{"d_expert": 80, "d_shared_expert": 0, "moe_layers": [2, 3, 4, 5, 6, 7, 8, 9, 10, 11, 12, 13], "n_head": 2, "head_dim": 64, "rope_base": 10000.0, "rope_fraction": 1.0, "qk_norm": false, "beta1": 0.95, "grad_clip": 1.0, "batch_tokens": 65536, "doc_mask": true, "dataset": "wikipedia_en"}
Below are experts of layer 11 (counted from 0) of a mixture-of-experts language model. Rows are named router (the router's row for the expert), up (a neuron's input weights, with its number), down (a neuron's output weights, with its number) and show model dimensions 0-159. Each number is 500 + 50 x the weight over its row's rms, rounded and kept within 0 to 999. Numbers have three digits each.
Before each expert's rows: a language model's description of what the expert responds to; "raises" lists some tokens whose logits its average output raises strongly, later layers aside. This comes from a sample of Wikipedia text that the model never trained on.

# expert 41
Description: Name-starting capitals and syllables like O, Pro, Ar, Cor, plus ro pieces inside words, as in cor-ro-borated, Mel-ro-se, neu-ro-logy.
raises: "tt", "g", "sk", "gle", "che", "gy"
router:549600469442486458486478554541506472524504498544489557486436426534409462432498464453518544509419522465524476454479519573480431387475448519467532559494510595536495517500498536515520528544528447562503505465476398407532455468406415449555519499480497583490542475532556573523546492449503482487456492521464479515547522479543629492582392513533501400450670401544595431499510465568509539440517552625567441476539590501481429458515531527489491485493538528483464475518528484564449614517507541
up0:519516534463532520442582540451486530511524513534543583529530431434538511490588524551393407553440551476494462485615479507498380474589467580533529557469480510442451528466482477501480532471488461527563448396456597433419420500469451523556489493400553597518520474505557489575511488428529478541393498543410490451542543453484487464535430438473397428418461469461486488447476446532531574446538487511551538471476482461433499547506472371571418428497506504421521556521523483436499496496477569
down0:508542559470521449444598478478460547387507591445557490412601440524511540495570426520420436532509532397563533452456603428467451522447585410442515513465593445493548522573460445450477458484516482537464452455502500481394461536490473501499486603325535571507498481479495502555415445521532534516516533520459431524442457448446432529487459437557497529536495524437405496557528576483520502488467532538532489502562565542475461489406508498498484518465559497540504455514503547413555549570560509
up1:511490661452540448558512518459481506522523382537493534441403487454482524485502623446538430451456557479528450549490498529495487543427544524525493516499416497399492516507558491530481519453446488546516455395444427392504560479499395454598518545545483513482530478554546459483527523484425499442530543427547393512547592483478512569530468428517406505494451419534437480400462535478446551486464508563491394502445468490519426551437433418459503441500501534469511525425494421449500522511566563
down1:499493480508555460620525537568532506509501506470465553494471533433381439537457504535499434506487479493512438526571550487499506470471472518507492461504438468556465422408545481592406496353490552452587575539457394488462541495500401497501449532460409507408449540490466477504514499582505551479566426491463453560503526512506536473546500564579555543456452562502573454440425482441593590372531505457526469470427484449450580530487512470474476448593513451557459606487490502537479541506594505
up2:583608576490538498472488446448438518428469553534517421515443484468525540538529390494429461610520582493455482384406510562547490485591491481494498505527511524498529483488514530479516443548505477521551511580531510578475538507499419550522569517554549468479584510444426546518569440485536512470514446443526431474596539557519464555397511477477517613599510471532420512491484453546439474535522511543437442477450494583416525473511579437485520401554410568535562506535606556539539534447456516
down2:469420514448441444460536526501451593541480491426520500478470535453441478462467542496525476447436567502477465562626460439574469427529492560545562594475456501539532471590548470475506517585515532603483474461518543491478514464519487425522505483587448444496412494589503482481436552538524467446489492454521467497402454410587478432476491518445529422432544424475480471492565503514479578482527563439485463382545569516501529476456649400394451471512542518486499515495376515469436506535568477
up3:533534477579472540470491464498486473548495512472521474543444529461537485469517496528503519503547569494535557451522470499505486557449431568426556427416571599413593535488556541516464551518385470506477368583512483572480471506534428369494430503481578486486542512503534586537502551579454543541530512494496416468509508519429524521461468465573557502495551516482463425521486519590440459390568474499491474475568529581378459630499477440502592524470462524567468525497569546462435447402482565
down3:434503393492561533507456511517490491533519442571539511530353401421415535579549553483558460488518464482534582496549528524515463498488480467449542512455554561486424500538536478525526560412524561440473599466512494540509615583551546563561477518549487480498466480541444450472490576560532633458503518436612494531466560444515444419390534508503608515455500446449459501398461538595526531520466496494455511449517477465460521441528538539455461492475476521522472586497543421610553534468527499
up4:422485431483561583520521479427479460520520524413517461415497450448520456455519489517444543551522506415461511515544456539415534544497508471581593526590489488449512460435621498568464441451505452584542456479462499393469583515566481508558550565520451516465526494524445514506440494521457593512463556504479461432494518451507439449487465475513533451493538444582483484494617464565456568524576506582463494555541520533554528423615553536551521542506455521556501341576567556526516608507504463
down4:549493478514527497451534458517480489513401473436465562518503549509539471473563510433511561551547486466445470496537499511519563600474615381465531443463535503454571518502517544484482501528472603360474513481557484470500472547483497487495385582593545552632539425469525504483403499589523467452550481461467520446443606470587568412525574478499420522524478542540532547554480442491505518548473432458574467584497570521541550567577482562513443465584490515596510469453516494516536520476412559
up5:492562462479522368501412447454434474526455485473496467474404548553510506538539488512557630477509585471557517540488532496411458470485472496471434548496501472505410548547538443510426481540452517503522544560529551506461557453556548574526641562491537500444539538537495487625499552517567508515529504509453477490536440509491544488438524494507574546587494597431433539445396474496458600503411520496520429522520554599577490488548450567556570458415522576518439448551442459553506486498523588
down5:569548458443519426449587562429463447574587522473507524436468586493487491525520505474511426505507577473488531467495487501387439450453500481424416423445478559423552498450466459569438546508533617530457440483549494421400499509488535510451476516545491529526452436549489501537510490503608450551425508489563442432496496530465559470461449492571504667437486589452536449464450488462469592466479537425501578490515446530545443498560379532517543539468450498494450518590468473539469465546444505
up6:384483542411470437480553461535514498513583442502428544491519532548605490500487438557515551484533487434513469465421461553588437472517490498428571506448495516485441466444455530456513490536516533355456569486550489454480484450520572506602490457508525417563634530636471549568477456485482301487517543500471569556416482529508549448521439470535557495447563564495499547525523533528435522504561548459481577536473529510509479536495467484510466486465457435560527507562444478483528514459433579
down6:433429531491536611500513639511513491560469463563451488448564480463566563438413476508483445532508482555515524575513397565500442519446478488519520475475528596398553398344476447513558476496476470471553461470506465452477550410582554421544530468585602605521526429534528449464513538501526492565513535593509589552514468484610434514521471496483417537463546543500466495471499510458474515524523484501484481495529483449454572537478519499468387508443516567448580547544503526555514587491510478
up7:502426489487521483538445497506543533555493502547470471515526451488518449529570491454526441468471440410469527521501527556370479494471605490471513538414465561595566489567445556536582466572482467537425499516417458512611548633533539457507526478596490532469512496519470404556465453465598531399432546530555653455466482477537399527574472546501415447490469482517504440543531486512601564569466435538494413448540472442469495491499395471517506496477482499492487594443467468475496534469499549
down7:498584596414512488441540457476587535547488620542476499428472444483440500422488500614509569469542470539562534510411404545506478583515385500516594487558563499457481425495511577580441504452454458583579437577476501577472489418485472576558482495398467497574459544479473463491394391536471450515509504548431423534485518484567495577413554480465568430485481485450495533561536556484534419480483565503531466517467550506538469498479552489512521551481507458483474551517491451445478546496445448
up8:505547492498423526539420504528507418492420502613542497505457441544475527444478484440422490535584508579462526398483535431490531397469453500527388456467567491581447504531401545516428428517412505498428490488573446443435446531483504505457538472502500528533462583509569433479506538421484536440426580565480456587475558410493524471479479535488463457550531489580584380480499549546457470500418455550498360463485512564500545580502440486457495536489428527566506571478497501513482417501516481
down8:429468596455405560508393484471523438444417478496531468489466512579501487534506500430521529540487469514508554482416449574500453466508503554559546428442565480505477508471498495513564457502451413423543483449484448462429477418459530417428588486493511561540504593471508449434484443497500432565484486414474443395525554491403471545513461439480493550489592519560516533484535618504520527539492441514458471510474530555420482467530399431472571457520591492389562407475579475492471582537429519
up9:515531486425491494562433448555581532449438590487518523463559478521439451461553524580421525466482510527432525562476471506481495484525533477520546520498591468517536545510384535497514491449548568500500581466460386566451585480566473531541541385355490660630507515525495448560445474474421535426433576446520422497495524469471506492487505549526519480421517489474527533462585462572447529582470414496475493570499560429491537437589473455489485511513460502503473518425480445429536519479497453
down9:500499527517482505528541550547443476446461494669600487584474469483497493485544489480518536499543450461485513475589546467475543482400479476508484465593515499520429450464455533471543549601496419512482483561504534468538401488490505493433395490516404524513535541480504588378427556437513522630479465429618548505475535489539603513496510489464507480498581504530507488578450509423438459573507513445526516506495494469474462579390445526569407569561597507567530571512457568532495521510530545
up10:482476472551574496494544478489460600555495530441490536480488509513429556468473526615495436580440471427447568532455518523465448462441453499549510527504570480476507493539519475421509447573495457483491528426486511440524514531463531447544560514515493549536545577567324575505601498522492584523490526419581456535396495571509570505499474478514546492544566419495532522421465539468539561513436543437381496508337465506450421467490449522528385473465573525531536471459564555531527535548483543
down10:515588613578424536446584508519559525497525534561560398486513468599511463549578471492474525493466448510467442592535575447596546457535531443503443503448518449572594515507404501538572522446443561544424486498439564540526513550505580521517455445520504446489419477445609453517506534530562522528483500508511471422568520470551490485435519484461496416469422586541528491547486580470562522402454562495524464566510566487563533509413535418559455465569446482498557439532481503563410544481467520
up11:537441546566474510513357509581493442449499451525590427511501533478466513487497631377521542539441496502522433533465581458477542496496451491447412409518552412501504494571437561489536514490499465588560555543488531490552508504472494537459581549511509437573448521525425490466529534534558464508453577525505453501438450477512571443569530478474480507494463477517514453533521545590479521576505450402550429456603469586485603498514522517522456474473556435536431502563501432395586511465550394
down11:499387506440503520405491569455453500534458540490440496616558459547472464457454528416512449534475523519533473530422484471526518464545520509532474508522479524449517578491487525444479511459438546613518550499464599518509510513462538462440513552538530477501490476454507527412473544373444474575402490581491524493416548548463481548575443546582624441421500580485625510625463543534504480449528560496403484529505492508497489607543511598503440405450464547456571474574471475516507544541520473
up12:551514504499524470512447524423506451482570477578552509466470509529515459562530435506493576427520372413364455365522558522467552383469493544577549461509498534464454419525384535515500492504429494544442456402447487545492492510462475481506481528495510521472550411512541541507538419511366566456494544539631484542557474493477598531560529409482413516510533484492502521497451542535455508401429448555572531473500518474562507467541450469581490549458498511477495525505449403560491446466512455
down12:466520517515550481544568576529605535472476478575513354494459491521431461470469581454462544528481493518462426477496466566520456462438448508524495520502445552477443450524548559538454397470444459489449495508525509596515580405489563417420326550454541509461396519514485477480583539472555539567433472471429452487535451497444446577424419519508509505514557369494481475495452443505524523507538516601469493439467499511579499424554535469466463476470523483480537555452530488406482596479461473
up13:517494475588506428473453482445528548567459508483540569423481530544447518452530498489460527434469574438438438597481475463441487477534475513488603536485565536553428541448526556419470480496431532477511535502544418595555534537437584598590449566420496491579561412517557405576491531432533449437459508569530455442484453517406429483510527499559485413491482533525488500532568487436558428467508480576539556564478515511427500483536462511526537456557570538506402557452580524540476527507430598
down13:530536509432343459573649472502453495518467496466446553549555500549513492546501474423579438478440550530482492510562512472464499432506487452435424496495528484494503558614413530524559447402523484481517534494504449540496481522406528536591530499475571470534402472481455475537574419434520508481485510486536529402440485491531520482507453414574446499491473444557549435493423389415584529491515570515428472487487402484544545462423540513511517435413559542428540428546466509484430472457474472
up14:519395542539421556470567451476482497490515449506542520444440576443515485419474493553566568508565507502480416458512608552480513523593431501486428504489484547512485492479506563603535452667650415470554597511445542484441540461528501611455499565548525567450467568525377542477507511439474489422601490530495551520530535475468520442537454451565559517494574527475510454453543434498471540464532474449449517508506443584546492548523461489468517548453478458558504511489588466522458552527558515
down14:479393514449446539461462418571487575435479460545550502497567363384457515512552555625526514482436533446466543549539549467583522574587530501429508444427488398521528503509510442450544568564536490492545529527455499569497544552520482544537437428514478547467548490466560518533445486435551501582504498512461611461475526490500545568513440501588614520490471452582519490558461468468508511460539435503472467476474548450476418384550513484564464537496522480511509512582529502480598555384497469
up15:418414476576523502496519467601554501505491469444493473576489521580542536418515497507542456520443561501529470533506545519512471509606546511544499437497533517518579518518487481468502599520563511510470462391575377410568454438441474611554444499535529607503530493566529504533498463448425442550557510454448435508518535516603464464518547473474559490519477576579540521487525512417497453446523522368495574461437510492403393510433513435576497447534405521519434535445525482528581500452516536
down15:548532542550492485570585479544378465550485551490525462521499527528468487474525606466493512550453431475405479510525591446511410499491404477438541387595475489514520495418567516443401468546520496542493454503543481523461413520440515461596576433452569529478480503451546559506427487559476475511512487483497560454504498526525549488572492477427419458433434470511525565424485482450569513491476467456465569429532527533366492535506504535542496534538479543488467556575547601417438429627462441
up16:476581552425474424496609522456473484487582536495491503414458525454441564455468522493500519473508532452557515485479593597517535526475477492458466506526594484486528465549489511519533489548510516447488570455554555506559435518478399594461486564485397470472595428508552515536540509434583413504524538476497436513490508518542560478554541466581551437663529489465571491473465463479467482475468608529527547462535558426515548481467535642463473498525447508506512460491432558572460653500585473
down16:510506408461553439487427538554513445577534523481505510523481491455531522533559497472611576486386500583521404472459503451454595578514539478522520536450469503530512596434422517524441478452452462522476527528555516510494580445549413540518499580486441400430548526521522482471457470507427499564507435408464431643514498523551498418503507552582527519581483434460445489499461570532635460514544408484494448606522478511477476526537428492435455467473581493563466463516486460562594485511497506
up17:516532508471528470435504486516562450561420530485479617483428483517385553434459408507460492475428591578522458379404468507568565569529515565532474522448480427556568483561559597503494512513501505501499488474424532464556467515503459497604505488488539525491529410475406460482450421453367472545536566374425515448440559538540441582480529444462482509470578560508416499530560522493435547507480565541475454519539524531446535566490470543486549519498411513547563560505574497514456506519525519
down17:432460596481485510509501458601453508535463544454468457470565542572579434543558423479504541448461515439575560552447485502528560417635418530461476492523493530500561422486467528459462550563523498521571613492431464402515441429563520578505539512492522434467438507487415535516539476517509619551486490406528515514516490484549541379544441542506524536421510449514440511415521505541426605548507512413414475523501418537500493450535442520490537547516432520514574498535552472514499496400460449
up18:513578466461425624555563481556467507478513456527500552461554413471462490465433416527538515478464518502471452618528470533472406456498386539495494578484417473502518475410438492447509378514460550479450527495485464522530495460507536477499459588504457466548510549519437549488541433452476442483432505520410590435460479543411495380536461525540540482454569432542579505468564498430456457489554505488552406495383505597464548460492470484470479523463372467543536408536525438454486459501519505
down18:476536496482591606466531567524479490540581508529539515587443449569497524527483564511469446486578498450513521564510441443492540463551589442477451530481466508559586506478508451559486512473429450484527450451558539471417555514500508431549506454569479432507467498520560535546485512549428509487457527432522532536409524518525493431584601443507559535450418561550429493528539570441351519451535536560481407468559576516370496497503575466523457433407470505461527517535459467626487506404460476
up19:537530494452494537471500564499513591469520532530489517505528510449498587501550588500491546569505453453501424511497532500535495464443461480545535526548479481543465538515440543472544453526507535506500612472342460419544582517479571363491453395448438527547552437488503421497566577458504476417443570566541408453526522539589562605578555457465523565522477513421510399512515447489506488434496470537515531518491637501493562487485488531511588522560489474469501451471497411459489591512618505
down19:529365525450552499490579500513558513463574562509552522540467514483494503514509528392544601532463522561417533477435487534522538451537451556621452531558560424486515509538530555510470494483503472466535493595415527410490516596469491448504472528519527520470519578514534534528583465524513467346598515425556466536456508470434525579467451459469494567531453463522427463562534458507451523578517499496490515587521457391448563555479524451455475590519463475476552407505400521533542549552575421
up20:468603572333509500488421493518412502544544521423549423530451448432544533498478472531540519466530470447451542474554585493534518545506489471478540608470552522544522540435497409499485486613531510475509481581579486435565465491460513557511533456500586480566573516559525521468566488583485439538475545540436551557502500509459544534475581450544538510509547480534490513473509514481519466623518515474404592525388471566575562550610546507535525566445538562533502466435538587455476480443445537
down20:632439517499485547572512504372480473467474498561613537438564500460511378435529532512448520575508541470496551507509455468455514491502479398546496509461429542429506419505451523535472526398400502512593524577519530408518507496449528552487509503530614472473487559322534494476481502416438560556444468478586467531531433514552467489479552472510435422529458537462511472527384439493537505574579506523493518413528486481459494446465449537484476515448502458502405495447474430534503521506460471
up21:562577507527487449517379479506571520403575447467470458498491435493455511452499476550410592494583571437466493530523525494518470437498502493508520478457478361616499509523537391626556495546617545575450475565545517514550474555532510531489529523551477455476492463572432511488527442551399572505432527432471574451462525559483522453522472477422522467488452598498490564584466516448577452494523468558459487458521453434522456473563500457544542504414555491621483544459486442498527493576507498
down21:471555458490393584525502525457449461536503568490424495642582443488429550522470540415505496527583512599523572647533472560490612439532460511476464499422518579438522521507414416457504503496531517490512459476560543511524530504392495468526458502473469497480466514552532493457447556482584531528488418399434560469492489476421518480530557479541532441511546510569399481549587468437445478496458463435530434513566437510472559526580539513547554479497508537539434526543451448499544506393432523
up22:484486453544510492479552504549539462597539546457581480427448551528512510457465513581507531551494431509583436516514512538504484528537495499551452501493515496522414529530430528560597521589467542417595500453472428512466499515520507498526483482547538528458520483386574508518585477482476561521427531480531553497605420534514619450552486549510524564439544503451515404441518417447427522513445640498451408578513554561501545539535417517584422474492467520466495486500642458459447549597520546
down22:460540552494461521514382550536612518528543482602515512488573539469521527428524545471495505530556542565550501565480544480420454529412522514464458523520657566471548511529478530447545495538498476504599589561427479551563508456546532539471626490476484485485457537471494540549480487429492518479413521489406526490506482464526485518590515533467456509481501578469463521407558499592589493513467511486573591428445434499454535500551564580495617474574470577494567456518447497576488424423435468
up23:523497511573528494518455531509510447497539533448417481457529471601494473461494524561475569569476373531449501533416474486572573562420470458453518542584583510509552514499536488443446475520439532457519437459534482460502489491549523521441543429425525496409530465517569532570426517524567485466577538531604498477488460500514546587501452457492454359484479425430547420473588611530470405432504424559463549408484476517589588432521476543494479535482494451458397441461485449527500567462537499
down23:454444522544480533568553521484478454480572458464514547506492628510520465527367442441479525478513517419517557471514352554490406465468531497533430540453475448581531406534554526501432573532505479562439402517585544461495521509550527602567522510468472515573531537613431433422413509542519488467556473473472500539562486456530500506470438456534485509459481469492531512505538503485475512596486579529558480557459522428482550548508466501411514379493564411522467506555473470527510430485369439
up24:552544477474618389523505541474472475485536483524466466451593433524568585525541482411511567487516527544484423522476516502560505473421518453532512421477581495537479518513429500507561447539487495423543495533486446459503557407497520493612380568545553643544420548486581475459449480462428548454515483411429538542522481474503468629526472533518578517507492508473544497492418555429568514515557504495469434461505551484454461509487541602515533548505520462514516514547416519635570423554531503
down24:522528463454537464546465533484555535412506513540466532498448519602532585521430487537443518476550463491428563538436487436482500567533510492485442526584514415518475517542511612529419556548536498438539530497529411474410501385468499557353523543439476531511485501526539562487537443451517520519479557482464523522515551448473599563468586389500582463505447578520597496501364588454428469498511417397383498550514459561467490411433523502528532482549496509500482459500506442491509533555503518
up25:599425500465479480436478456523472483437487484536566472506554582536491442476505522451424595538437516490464586504432582450456466450530552515531390556489486404459494505514481559589530435508404469480422546523430453574561489382532405494538532456522485445437490462470560450545442446497484536425541434415511456476607499453510566485527520465513531487550555449614490435485550474522540521562500553502511477529572631500452493492389513463502451487563425512555420488459479499455513514474594505
down25:539497469471530504457509465451573552439501491478478432508469554660486559450475480517423437448402487468482432538501556573456461461452446498528493521424520505518513528463556521520565446599518514575464585529478518467418579451540489453562488498518557457432487602442477583427588478529521421447486442541560433538525614499621499491472590465439428533462551434495519496525527395497547511452391491541434456441427509518553451449467473506496462505478411521481490458542526471431462559502443438
up26:503539477551581527534525550423436547636522532465450483490556520448545509592506397531445564431509564573574552516508482478516446562507505512510472586453476448493427449533521454505559491440573545609453479496517445549532435529440452497507486571557511580500455463506535508605551418483483510486404530524562462474560554490505441526429530507529572508522495534525534512515464494509405493542523551481484449471534573572400500515578440650525498513508481495442536538485522528376468462476640566
down26:561571580428500405569413501554508448472610505507501497447498523506507537476402535543557557526617544519482591453498552566486542508496545455430440454548489536541526508399401560499452515520560450341538450532503441499437550506481474467433499536571530477596532489506455496520534554574475470459508525473603535433546453459519528443515477547426436527423525496486508568538426498578523519498471499491499535496564522458532479420479547510626590485462473583508557489441517525467580448490465581
up27:493477517458533517427465512513469453531536539510483478512427425500548346576422538520467547543470553400542522486514577527486468464458429522448537448563544477399464520550497481613652433505510481474492511521516461494561405577574558501516468517501519567517472521495467479419482513467563598514561410555548545568516544429467516516518509508587581492488539644476516436448491530567389499535496504544538492440517529433490490473437471475491555516496435529438545489517446464487600566506581579
down27:490520481495483561472552519416429533559522395486440587540546549404548492544470503488556502430466478506637451575494551502499424490440494558530524520433499535528496419628547584523536521601539490512488483441561505551407450513469513557536545515470571522504490591504467502427468549530442472483489489443520613434520588488541476544505492513456506538491504576504477432555436472497515552555463504543497514525450572460459547558487466439424462381526494362590506633544508561506448518497464479
up28:523475526465462491545479546547560562562495506557445512474376491447566469519505451469496600436450614443453442509522415571534539539347553531474517579465559509511434416474501484523476396463528525522484527487442506520483494545483443513527499578465365551521619479537542504530550491538476436551519546528574542491514497529645462563515430433515622460429507470480490452464548465524506523453516502482504645532552536452518438441528487502489504472474528465526483450392491526567457507485526572
down28:506511460572550567527569474439467513475496404501422515529516559400615484506513510434441531499570625544490517517615518417576577556516494505561473548443535510503442477505475418567594486426548511563471506446515465530473638515419458574539455475515502522467476475527612457434496451502533510468481547469544478446476496463467539586528503513400479459492545476474567511538457519563482587459615495481469499502494433538571543511467391514463480417511543531403500386492524499488437515481555539
up29:370476519454536500521493490482434467469549516501500578504643388472543531583495487456419431523457483480427518502515537543481425505437460473476583557410473511498463480629456527502496547522451535445535576501529418446485506522441479408446447468510436548506479573667497565508528422476458446448513539528493503484539520448519519539477535516445468552482551509434502498488452559456417365512582554499469582542390509520449416474463496584467489509494463464507534495516557405505513498490422536
down29:544432464563484488518523429556487554503505444472540434469556446474417549518434495500424453486496492464540567484489577523473576572561519482520358446481470575587419514357528514477448493486552514585494454500431545509531522517474548509511472502414460446540613516409487410501466530481552443411582516537504472537493547602510590524552455561398509513528520498637506448551502518514463478472585494568517510471442471481562514471535381517448476432521484490491451498571501522496555445593481453
up30:579472477499501462502447433458509532501573567467505643435427436537478502562434531447454535470513526446580462453470486570418538553456502505490404478506444511516500531472537563450450513482514454569467410479507474427454556533464465503473476477396407578484487573509510461490435517487464492408480414414479547505520550602553531408534519586561485446416463474492520486596506536559479435564585566446452547468502450501527590561456405529403499538527475463548456443436559512456484565441490528
down30:500524504529571445555460482533418540458447580465445503475538504475552614515525577503450523496622376391456487442517542543576388476528412497539528527460521480373555551452485536514539505533455552427481472521493499563564468524489495555469604525482524565514552458437467567474535419508581571414585479490563460544513472471540579445567447485541474561530564566481497552461464487442424453491512534559448480446477411489457545465450555544515497530580555467541572467546483526559569488535500437
up31:549521439509501455465450523398510445541510475501641510486487387567536493456487584566431463519437534536586566484531594603437511450532480530399517514497511484457562472576459488530542538413494465520528428503537615519527582431473553456474467449541556461471498539517510537613460547488410513537533473563503516520515441488506523440530593555485531490525404445509555476427590383536541505492514572479476513410535432429505526513499488466517440524419553509562478492480535503497615453439474448
down31:608536452470479474424473487397465476550540596564480471501518480544476453513522542505534547507555427490494463502510506452477526537597407540422621454411515463517585584541520565610547500565508490370479578557470423536474540424479522459418450496590435551466478571482440457521584562534454552452472487481454404545460478423474471496509571486393427522467433493407461493534559476483523464482508465468444548395461458465550511508467506490494570552458457484487445492477523568546466521524474552
up32:600485501600546529418447485542481508578524518459572539522564492648504519475542492418487506407453538471471379547509502427514462423524538437446555527515533495469584521497479430524507513519498504438421490527566493507485570547562509479441618495514475539606469501502479482453524540451504564506401595405545504481518495506559539503563391615503426428514547503549529536516485457493553552550438563426611453532468541555473487526479479546517605438492426438509498532425539494465470492525505452
down32:456520430483566487505461477451534488531453508501408579475493484463460477524601547403497514486578449462482573456435443532481457419489489480488435441549413510433488619524504486479461539469425559415598526449502579641547523567586485476500454434486488497501446535492432532544519486488497482502460483490457517575574572473630481525460441508513547486427504472488519535476588565456568637475523518514518464546526548550412554450442609598557482475492522525502447561506589474543464457541519507
up33:566578518514664468504483423483517463400564469489526454528475504452558419494494538539570451446450494426459526457539475554474449502483477499650495461407422525504484491500463439448571510550490480581619528494479467511526548537520506500462485459353515421479594476398508545511447518545611519513474486485498486481506536531540502492499509574528494538552573442562542536590475559479526529380569487580473524560491547571519581502454547503420504528500499550521553533538502460478579492410541549
down33:446492450526479535570630447389531552513500554540570469479460470489446518536456461401569466594532428489516525465498555554525519528559501547496592562463563447445438533498478495601446518531446446540503580487556443531549404440469489499470538573492519516439478484458571420484569509447625395452508441475512518548521478547438510518567424446538480519459484450471595472450579523543533481432592471502500537538555477617474500542479462516494472459480474454509371527591560501560440525476526491
up34:498433470488499436485478489508503453478578450533486553542552488435466574536410576531573565543473519451504517505482432606490552533475654536542413589530466491482478508481521494460453402507514475489464612533537519474507483427445540433542495463496509512524614488567452571558490546462492440484425462567434502509494477441433443452458462490558392545557435576486507448517504512424457514428499531471573600508557470501488450515505538518428469500435501449471613435456622543500510484528558620
down34:479452622433489548480406517470562482450510583485492546578402501533543499584531448541502528522474510577513575386523399515375437567437463423535453479517474521541510493433390589418441511458506563533519496520468507478487486540466430486526497464510554511544535468525453386427511486439472437540499512342466587521439493620470567454504501518457566545504433455465490578438476501450492485441503531465520486491415504594549453547467486479471473484474476489529522509487558524410489531468443455
up35:462485562539581589548621455568563507496583417482476509483432466433578454465556538504547431456481473507583469532459575506483467536417530527586466543560460596620512496487431516470544528504523541491456544533550484436474493514445492481514463523460385508532492457480459608504505526481543510533449539486426493511603473474526475454553459559416480502406429438520499585485576511551426532492464568514497467415485574566587483487489486485550497442493513502517462511380523478594574428433529581
down35:528503489535425484443451491508399550470541479609498446428469424482485547533449389513517572528600586511527550548505517431466489474538491575487452568471476525442446512490611436473419531514399467454451463479471440372423452535531446478427530474488446508523465526542472422619556561420518506512470485555496491477399533502475592520511478447431495506399534463513535543514517531516493516475442580511573463485495537480544526483495546486583567527507465515426533465492509593459451459658456505
up36:532557515472431510509444542506458476499453482549522560557419477412473500449423425530574564492489525455461471421456429568530456500448525542449540428589472508429455531517541545515484479398528493519495464569510562494570496551433604486467468464509454485536559620519523477546478474508531515578501522538499408515540523475516519499489472446478500520491520430421417585446384440464603555523443619572503527531439508505430415519401491465539537518499498541454436422436517526608362536504499518
down36:428521412534558438519523452442479506487531437438500575508482521501499614444511499477481556483480434454431459478494506461513488522482514470496456532439473451427575548426627471549504522553517499564487572497508496544536527559633470489476449476501540496505450438552481496493460495521466571462392538621532443505383467369456382441588518532497506478555510572557484448405490468489519513469468450506518422530544488464586464428613601524499527565558447504494423505471457457407483487444468518
up37:565503564475473499499424514575568551478475563406486549494567531631471527373541416542544391479424421439499481496518423496455497524378555553478511524488475515602498558479501486425499514447540542514460553496510527469483483493459457436425509476531523516443498514527555461501550547481522501454474490484401503486562462520503518487613503565554598419554581604467595478537577482563439471545532478653543494492468520455525495446507450567513453469577518522473532455561432470546419506526497484
down37:586495514439491553526468428534467533517479398550560518520501486441469469531461486621508525417454513570533499477487528505553479404548594513525442551429479530475437489578521462530469532480574539482374597515517549497500481458479528407533535501478465415524526640400447511487494466442454480441471458484638616516553508459469550429462492535534481396424485464468505551499526565511478518491488455511492591556498486575554566559567490530502555522499500408471562554564487474438451474568416452
up38:486534456457449500566525551479526521525531542593551535435412502528505541496520453508567508457508489522434388449474366524454435464421539553573480535456425441553534519503497496475524456505584410473533461489505372541520553398434546505439482545459462451473567494494506519604505544424576510640464576545472479505558489602459516449498497516431447504440548527523516514560481496521474379473505414509554494504437464530481424504474440521583620492610498526482568480457540465562488502507540486
down38:421533505464487497477507469470432527572447488511567525645453495486553396481575434547523424496510448520466513491567503444354420491456507464568463561538501462529527582575508514498483492567576508486486556512459582429543515509503465479464529528446468479520503455457553480459507396408580426422483417438410499549498429452456445531446477538444476525464412550483562529536515522517478471526472531553529472579532437514545517419528616540537547520513653471477456463399520422515451493501487517
up39:469452543506485532513407458537575618565525495481480482484458556531475480512549578520511456485502487497459500504520492442548530389490533462443453422477589573457454487484498550439527563440529470607455481526471501553567475483533605494554435506503490501472528479504596453513542569511524515484505663518532462555551472510404446540491534514503568502544503528459599508361504556584483571487478493590563408546428495376521537508540504557576527569593550469507462498490560592506410468527468495
down39:642500462462520574490599520460552540534429513524511533469467583529547539491473468466460461568511599409588524490431519554552545469479573490526468507550492452499517450519490529457467451450474495503528432480510480448476408512441431464361426514602503513450506469555556478490568475500579469380439505500470513412455476466531543534479476572453597506513505435462586473470494549553419524404583544447471482616514494471518462589462501554508462463429586435443515558500480500593508530483483442
up40:547545525422555584491541445513548526612487560468471397401570475508505480491473496432459502522508429442447453526521472491363566477505498484443568537581426635456505524474595489538478579573516492504533518541454510463500609489530407491434518454432448449511430479482587517541475561432436564449454529504477506558514510524560551474476474483464465497552545447473477454502497624526492526449488562472467520496482486509543515443579464476450455526480453331488472495481577464423487498464465401
down40:475449552534442528466576565565477528561500519509506458489550494408488492520532419518442467394449478454507463433539543483490469535473485536485579537587518447519561505574493504476493525481480470447494524474485621524482572436520497547425448537475507443474592454515531490522455461473583379502505507554486536434498527554529491563403464517566553451533524443440460491520434532441480445509510556543479587571395510497400372588570480436472453450486473495598423530391583486407567532474424513
up41:452561501542462486422479487530548553492504519541533414432486411574436511528500459522403420556526534485434572447582512535488540491392422580547489484412427426431516506479469544458614625436583567490480440588453484432526479534542488483569471451494351499494497469452568505457489473366450526507487486558484470595465503503503577406509492537491439431409469490492495512588497515505556505516451576465500475464528499439433531471447478460536469412472507476521493534560536548480511516508448545
down41:514520467587604505597475462437417436548390455418456482486449507638471595545549544436511474447496499557504543593489411469531478393583522512537439590509521506494526482549504407466436496513474398433530523422474533513461552598505418490509484535517491503457502563494403424511435556478400551448445518489512502509506538579439467478493562444502491584548541481578495499448447459505561509529437454524480471478513508513555538589546535534559392527540506456505540463514453488535500439495433457
up42:440555409430555560572445453460557546473509564597504481497487531464431480399535556452480483507512566465470475495568468567504488560591494474580487474403467467452494366487420501561551517525452396554482523511596598539506485539528409426498481515439608547515554479566496548497461451536510526553410440487518535452504555576501514451548484506463522542532517459393474493474494596574561440440421508548505459516494514509405512525578555477489544446537548502402567516462559493501574535517520461
down42:432521486545499501432446414517517483454436533527529461501435485542518488393401565480571515457467483587576574455526491515522533535489605501478505495480554519486474534527530533430520549454527619507492501537512566517422530427596533442590540535497439494525560404452457505541474559443519435493433499543531509512498487481633487492576475536500457481465625526572538448457649581469487440564527474428546548452471499512505576416552576520461540546478554497522448487482545482578452549497618509